config.yaml
n_layer: 9
d_model: 160
n_experts: 16
experts_per_token: 2
d_expert: 160
d_shared_expert: 0
activation: "geglu"
moe_layers: [1, 2, 3, 4, 5, 6, 7, 8]
router_score: "sigmoid"
normalize_top_k: true
routed_scale: 1.0
balance_loss: 0.00385
balance_bias: false
router_noise: 0.1
init_std_router: 0.0337
lr_router: 0.000832
vocab_size: 16384
norm: "rmsnorm"
norm_eps: 1e-06
tie_embeddings: "early"
optimizer: "muon_variant"
lr: 0.0132
beta1: 0.93
grad_clip: 1.0
batch_tokens: 65536
seq_len: 1024
train_tokens: 463900000
steps: 7079
dataset: "wikipedia_en"
Below are experts of layer 4 (counted from 0) of a mixture-of-experts language model. Rows are named router (the router's row for the expert), down (a neuron's output weights, with its number) and show model dimensions 0-159. Each number is 500 + 40 x the weight over its row's rms, rounded and kept within 0 to 999. Numbers have three digits each.
Before each expert's rows: a language model's description of what the expert responds to. This comes from a sample of Wikipedia text that the model never trained on.

# expert 8
What it handles: The articles a and an, plus first pieces of words completed later, such as l in longevity, commemor, screen, un.
router:420512473527467513537505552517419505494448469558480475417452496546479479554481505536488526462556481572464486489466583506408468562605532506468480525453489469487509478527501513476497547469468444470501535555437514514478575548496481491498463477476473580480392476525475550529464475530493493533454553454535522435530469506495562516481527531560523488566521479547457502601473468550557479499559479437473512591458478560509515487501445523526455530536455494462484502413503515548511490491459502
down4:498450483495463484504473566479438471559530487489510576471474433477474503497543564429532473403480543452401536552520436472524514463507482503525476464523525499506495512558530476548453587508487472545550494426506479581484443530521473485452503491503433475516551458580508531530493481429492476472529535439534493524472462488442544511597524479572486497523444574500516490465509534531438521481540570451467458520564482575459473548532498573531482457510513526536443449507504425558492509486513477
down5:426541570592490524542458434499528537450453520488546425549552472496516545500521462511552550519439468558494469469460537567494488479550527603427500479455478563516517448522473561477490537501523443562519489564472524519502507499449470560461526510520490448513451517510506466457578439498490456496497518486514515536522520529608552496480511510571548481449506548523484515425551500488498485526462485482530517485569508486587541552534537530558424499497516472506495494571410534452542483502463534
down6:476512454527516442499416460508501497433478516496517453503486454434561504510521488492511434517498594503479455551484564519519489554399543454483504436488485533485429512508500493426528447548569513484474465428503532455576487484456519466541517486530520444503456475492470494455423536498516509563512523524460498493433532551542461574507478549555474533426420435512486513500473518470515551474515494571493522492447455565432449501553474494494503459473501472394486565463470558455500483420510507
down7:545479505547492557480501498464536501430448506504489486489437550498419524476540528538522518501477421513617495505466489490584499470522429490568510584459528528488516472477532519529503560487544451503607500463458485455504438505501565483481541484470507514463490542523490476501533546377484528490523563555436495454520568471474489506502492553522476548435481486529519466518531453537551569455444520515394482574489495522472496513482521422513539394554536494503494453481511531531497513463462475
down8:537568521467512473498550496495547502453462515522481540461472485572513477496593463624481520507470494522477589430445541547478509563528527466545525505494496464453461477508474560529497508525492540470485527424506497430469503474515557586478525554531535489476527520517521480565475499501479443442579505409471413515520475463457526536394493516458547495540441492527489454496451483455557520530543418511443509430546545415448433479519443493476458496512512521512492485478489530530480475468524472
down9:496430513404528433478511544501487497498513467487489511511560501459458520574486509517496475463518496500450534439500485500480413496463483484522481466509529464543443447571490582448390564492481442460521561481538465459534546488446455490546533529509440502468475584516495500480514496518479503523534526555489465487440450524435441449503483512498480433513479486478485484530515541566550476595490497474483509574507512514519483562434530536516529527486523508484443542414547538651524492541452511
down10:474541382532568497468530453442541494450452427510489523437469500458512485450519508486471420498408535464508547492513508452520422512502537463490470420467506494554471506443526479505460521464457529463473489511579463471515477497478444508432466533511453480528423481447490557439467455529541505595554522528483486522524501506508456442569520482448542399437430491512498523521442461525531539474455463427489559492502445553434486547536482470471491533549448512512473551493536489537485517502504522
down11:470490510472464470512469458555501443432476505477516488468633542471508482477529543489465486504568487516486479506424531457505475477520472414573554502443457535488540456464488476481509542534436489551443513538471478510558499477531534550491533518505501455424583492493525516490469447407528547569468410487538493437479500505524589493484487595501495464572532465483490543526453546512430514434416487538477525475508507463540493487483524542469501519455509604565516466483507472466448522478546513
down12:502480526512447590511454481482405465448611537415546466498470464509485497514423532570504506478551505512478559417517401511512450475472548475551548508482521530452520452463550502488526500586487482415532472523526501486477468487508494577491470484453556608508510528544530456554461511455515487475426460508506473471465527487450533443477490517493536487486542539504467493471452549484470491507442522461561476492526499507517517456540509499576473473518486515561401498539500467491554479584512554
down13:547536477478491455506482502496426512514413436539465532493509502472495434507452482536496390505565648530572504468539427489508579570587532451496576493543466549428434461483392492495490461533505480550488444484513486510555510524414503461451557528463464497511522512454508508469509501496484501528512550561483553515444470525496465497525565526484505441494492535491483474488562544461487536478511481474490499569526547506508494483554565467555468438482509523461523505525465524532555513467503489
down14:503519532484532407506468538445533487475509506484484464512511512537495466485501468505404510500468449526478452529523528530549496504501465427440471465496450444523487461534451473485507470557479601492506523500522468505432515485484526513502487443481553472501500533472411453483451507447494406599511451523484480541588520464523500551451493427459539504447466514471502507442430534477474531517544447550552583495473463438522512488538462620437430499546505487495514485438573547451466476441488492
down15:465477531477445447516500550452445531506471446502493515491500525534530577525425464523588504550492473441486516509459506477498531527536444518498437480482519529517488504542529487429506487492551517522470484501514470514494499510433420504462471482552503478578433497501561505567592463515473515511583529488555559467454504532496530475575562366570524498454526507513475482451545576478506503518443446494450515489579558516490520463510466538461526491443560517449560451478504487573459535446455451
down16:469532456474548460549449475550426488539558476540509532550500504529561488487528477472454512508507429505516470491450518558574540525541502426508465543531583532483563577458466548503499460575520517510552507554555449523524514428504576591481435488510535497479570499503478471545543569483495490486485527519390418511510475527489427515521516533515505544589443478527520475469479505503501469527491487456484561443497451548554484450482462479513552438522537494515486489521541425492540481410489520
down17:564569546526525516461523434431506474528489472510470538434432555433420503447545464505531479565519562517468491473518545512445472466480513447425571572499483523528531458483558443505519478511536522531508539505503486480516487483537493476463580500535490560548490467477473486518421512441490458543487530532575501525482480517537434453550603543532522524535476437491495551460504552467482489413521470492501511451461492520440523572544493449468575478494555405519495522440531532512534525533443516
down18:497487508506380436496520424488525537545503467476459478530435531499470459499507478489528445503510513431549534478489526467492605461476445459525385535460425480486472525507490484425522486425549477421500454513508510418485542477450519499489451490470471544522539440457547485508518487543522498602492495486503560461555472503482466528489579583498457483516503521487528510492490430450528436449533455551488559477489466475512512458509467508479483472455522535505532483452574456489524499429425432
down19:456513471517542456491467470512501471491493450490514596484556519526428447556533471453518522429470576573503605537480492493505483518494475480463468478521549506505507497512516531515458558555438545437523537512501546511434502484489402605466536482542428574506538486471489544546434529505538399474552508480543512502527548526472557450537499467481621440497495471469534500474522512513527486493488475490485501548566519524548487511550498474510516527475440502505530577400477474489446543465478534
down20:460462482467503465560438573433539497524504523504465518432493512524528455529428471580528509505428462556496499491496517510498542407480503493473549455487548532517481522598506533491489500510565436487486532521502517524564531510543557462513562508438426454507444404492507473472567521488538494473500434493531395500496483598448495481445504443572456512539501487547478566542432520501527475466445522545509508468449544502442470469485492485585488463549509544521548499485533526465559474513491552
down21:476518554485445465429467488466498490488506566553488512512463442442455474456519588543470456487549451473460506458564431544475498552455414564460516517411476458422560434518510492512416529480414459545473457528514541542487509420475542464489515483479497514476458543505528461519410474457426519536480508470530546505521456451523507497459483459473440514483474401498540496513530454529490483508543461504538486557447536456471471542481549453486519532533473528439523502473459552513529477416494473
down22:530524422451558573455427424423542447466533509485529510450435540464530444483557498482537522517489415496420481524495522511528511511502523506543486541501450474530520488528508401504568509495473473484528499433507454514518476443534528423480522490546604475476489524475565543487499452465480557499484554568477523531499505502460513475576597517496491541522502466519519502457413488585543534507529480508485506444467463522484479510458456498533480502481512461495584530445579528483489412527526441
down23:459452556521455504556504531471458539536515486546537492503422505539435628475477559477518492439505497530502487548515488469532499516537474645506518601463491485534469504451477514563540467470518459476509533487432537563492507535502509558524451508493502516478545481417514496489464525516488464486475548566515522528503415542495484446490538515508471506556595587528456458465498518500551540513482493536510455492504497543463587549517421517521451480500579526498475441488502537490453430474557471
down24:477489572532477475492512529469466531479457485509421549451499439546512562405520500523496522487472489473470497404391477473430497476515503440540472532520517536475537510536540538538487518530506473492523488520509462488566468478445522505470543488598465511431598448541512484560437451486555521484495510502555481477514468537446515487474514470525497453531491396541480489510505543467521512572484468486446457491495540509457463464470393472464527542456513406474510533433441531518571482461455554
down25:482507417514492571513541510429487469473461507505476502477506542479476580493512508476527510498527498496469450414523437476536562547447524514458474544478413561553454482496472475486511499499493493504468518539484482543469442456450552508554469467545515504540530514500488545563481566543506552503526414451483435440474540611491487597544448529476514471569557457441542493522525490499508553469484454492471487431488516490433546476524612559450544453541441458485548528513472548534553501489489462
down26:561541474560480508531510546474515529501503455512623529539504450520514522497575484492519460473504488460513466430510441480583439567468470531525434457522422503459503461544492499560447490482485517518565507425484498510525479504458518483461561505484434582473550527524500477433552440488496535488538509484436550499515512544527476547478436513510466512511511467520541488531566430453507485508544524529594437461495562513519520483460473483458567586489500449535541460542486592472589534490534524
down27:538511450458415523497474608494502496470523516511540547527556492519484504507521509525567482458515516435420474500536480507478492553482520514517390545425496488521477468445494460552509536497498520504430440528538459528529564492528490521500481481434433476518428502489507487479473465445496461529557519476587487536492509527505516537534485513520458429582499556493465535423563515510412499501540527515449469450522510560503468512451575536444444463549477470501437478431544468449488578509495405
down28:476471434496502483463498541485525475520614502523481545506465480460520504590489511580417552563497524495546465422468479483447562486488543427498459443459518585475492476531524511499518426471472490540501528511518523506486478545563547451531568530469505470481454544496545524504500499547539539458515540524564460500523499458511436504490426572458553467428531521441495525433564487448411443515511547515515513443461444508461490506506498541511538557478472560595523495472569502473486454464523523
down29:562508507533469524471475503440479475499466506457502460519518430571529530555525405471443502511536509430507494403557513545578533458496494499466426558502536599477451424511517513530513528497566484435521446474461437530478423561496499506563506500478457509531450503552491539471552482442542540528540498478460525450472510545507472511457485464492477495547480489581508511501535457451477523421471484499516487529543491439538542522594505440462470478517455499550561503497460474515510443426579546
down30:486445473497507505501557554509645469498499497470564535573478547482499561450539519452482432548509481471533479490485469465485502510453532524490480430515553543499579498481525576471609514505524546515529456447473502477492451579501511473509493492448464538501477501543525560463531551478463492568527534457532515508548516499488455537476559455448390443519498479606495490508472501451505458498439494528446476494529410474549460503588507535549469520464564521482506554449528541498508536486505509
down31:472504533439489513601501531512499460509484502467546462518571535510497531541501557458471540540441479503522460541496450487552567507496517505428441530545450513521451471555561508559549471541530471499514476448475501408503420512534549550562501519461466497463516512501493484460487512457547637480450453511521487460473435503493518543464472494454410520531557484471484519555468521524481429522500485528528446442514484487452494485504406435564435488572518553508457580502547496516494455537485550
down32:448457536566513470451561487502449471545457574472447483497486529516506471555582455540524524552565465476508531526458462501414553525507452540549522432428452408454453560429465485531460534543428574492440500442474523499511514583538539546460527438505487587472565490495487486522485508485533523500412485525498416484444523483522476462479540509485502482437502556512521525511485487542468536442487490595458516455526442484501486538510492562479459475466501514466541491521521504537489566499512457
down33:444539501509483465499450433478428545571515578500491549581495445517501476465419470503454533423545560449471494485552479572512435517485492475417537491478506564479467474507535527512509580505460464535482498509464555540437500497412500540502582503475483480510503470475496525600489452454462436493491477533452487481447489513445536475517488518509535541494471406476586438574523464497495427495554463424473461493484473497513517503532491576478519464408466516480529476502496533513498472468454462
down34:507492422562551517492509501520547462479543459422449519473467575474468464479500522560474460539549447507471482479447465459509555529518531484450538504490478529440451499479586484534459488449489555556506549430490449470479500530507467460461495511453511484524488425504460530496468476556474501489578571507468568530561466557439463471489487497525438454437495499494533581520508492508534460538464554524542508530556585512417493550485488494549511457439427475488423455585534575438487522492492524
down35:474527514406539502510490517521527492591514414552569475499476516427532544543482519454521536406507506464586538518463549463433477444458474509538425580496465490453546501521481473523488530480529520440467510457531522550476475444449520508480486502467511516529484475436475516547478574536554561398409454542462488489517458458507565465466499446523482552514533433475511496479493488498471457581497501488562534445462509484499546501560457520475520462564464478524438485567501523467519552471489451
down36:435509473482467570457467502503461448493529526625543430490521470487548534494478571469487478497519502526551494507574474458526471499537590484436571543557550509500504520525496514527580519480537437555601470484502473427456535494428506561457468507499510465529476463495479530531456486549487457400514445506513455458442533490533523482515497562477480511481606501490538497547454515487524551507553498461473457491481448468508464500497454414525501477582471479434470472484524433477460467528453513
down37:524524487516513477426483473502474538506514408583474456525462487445476535502492489523509462471448495497438484507585528528396484523490517562450503468551511515450549512541479465527531474518483454446511447543562515531474443480523547459502489468493493533520472527438495483488542492456494515509514539509428493554392493458511563465462527470446558450449430581483514577439510476478568588548502492480480530542492558536486454508526498508481538553546533387483482511448432510485526545438441496
down38:503461504492482498535469508514460462477436429451522581490415554464500464516444477541621535486442485500517556465450513503503487489512509541508501498503490509486545505522430498489574509490457486480519497579489521487480511448511520496628586483474535493526531455536482449505513499556447542553447527569421516485396509438427537509457584470535468500435513523514520501487529446449520494521465473514494538548519515446494487438390504544508481459526502485554484494532427506493414490511494516
down39:525545522436500417541495496472489461432503494478488543510554489453481523436471483508436514509535459500565451489472479452499500421472487501514544437456492459533487534480505513521501485443437520529512428542509418424570536503431619488534535532555552481467446533503499513510468552515545501364536455466516461536538566466499490447535424476475422476487557546529502544525507587518528515495510541507540506487475576510478452493418521489514478455479490498530484586532511506512531543513519528
down40:433507481556525503499539554465522485528576539514485447510438550536587497514564413619503474492465511482541561465504575419498531488548523459478518477500489492487505529501454501435495414612511569465533484522486561468494467474551492498487477444463517457504457447500468531500526411453433437464544468460442512491563461488541505488515532512485472496521514469485476473509489521506481471434547492533456448488564557478533533528503518532482463481446525464449410465563513501458495543512526571
down41:495457478455469480526634415541533476388490477482481522514510513542470580474450458500442443453469481522507530527566548462500469409529464476513542487499516517501521437479522497487546515467544541543458517507493456535495467484471588503514532482469527522504513455464533496502462454524401496495437534590480477473555504543457520544514495428533487503482438505476531528581458503522497529480483523567439519460557516508508510546546512504454523644542496544504559534498472517474496546506524550
down42:472546482448447471512435533495528537553483488486581557458484485493575532518484573477470493533506448434501475454499476485553414518528543489518472472486438471528533466561516487473506531460449475427547558517574545497483482583456548531455486523544473507566502560547484489517502460514498541501518555429554498458429505488558584466461513465517505486501502548459537503453580459556450535447473575556451526498568484520477547541498552517403494473433541524516429509509519482518455502494482556
down43:496474486563404561515554522595490508544551480496475473538504475521546543521560511445444496488568486546444549533529509503526523518471584515471428449513495563475527490463483622499478518506464506465502477449512504454495494471526485553539494477456437486477510433455582503477479504525541483559461505538499520519482542524533464495483523542498545513483405489412554484481495560495440419496479537465517470542495459518524455429509403499521538475532523509526452503477544458511489641506492496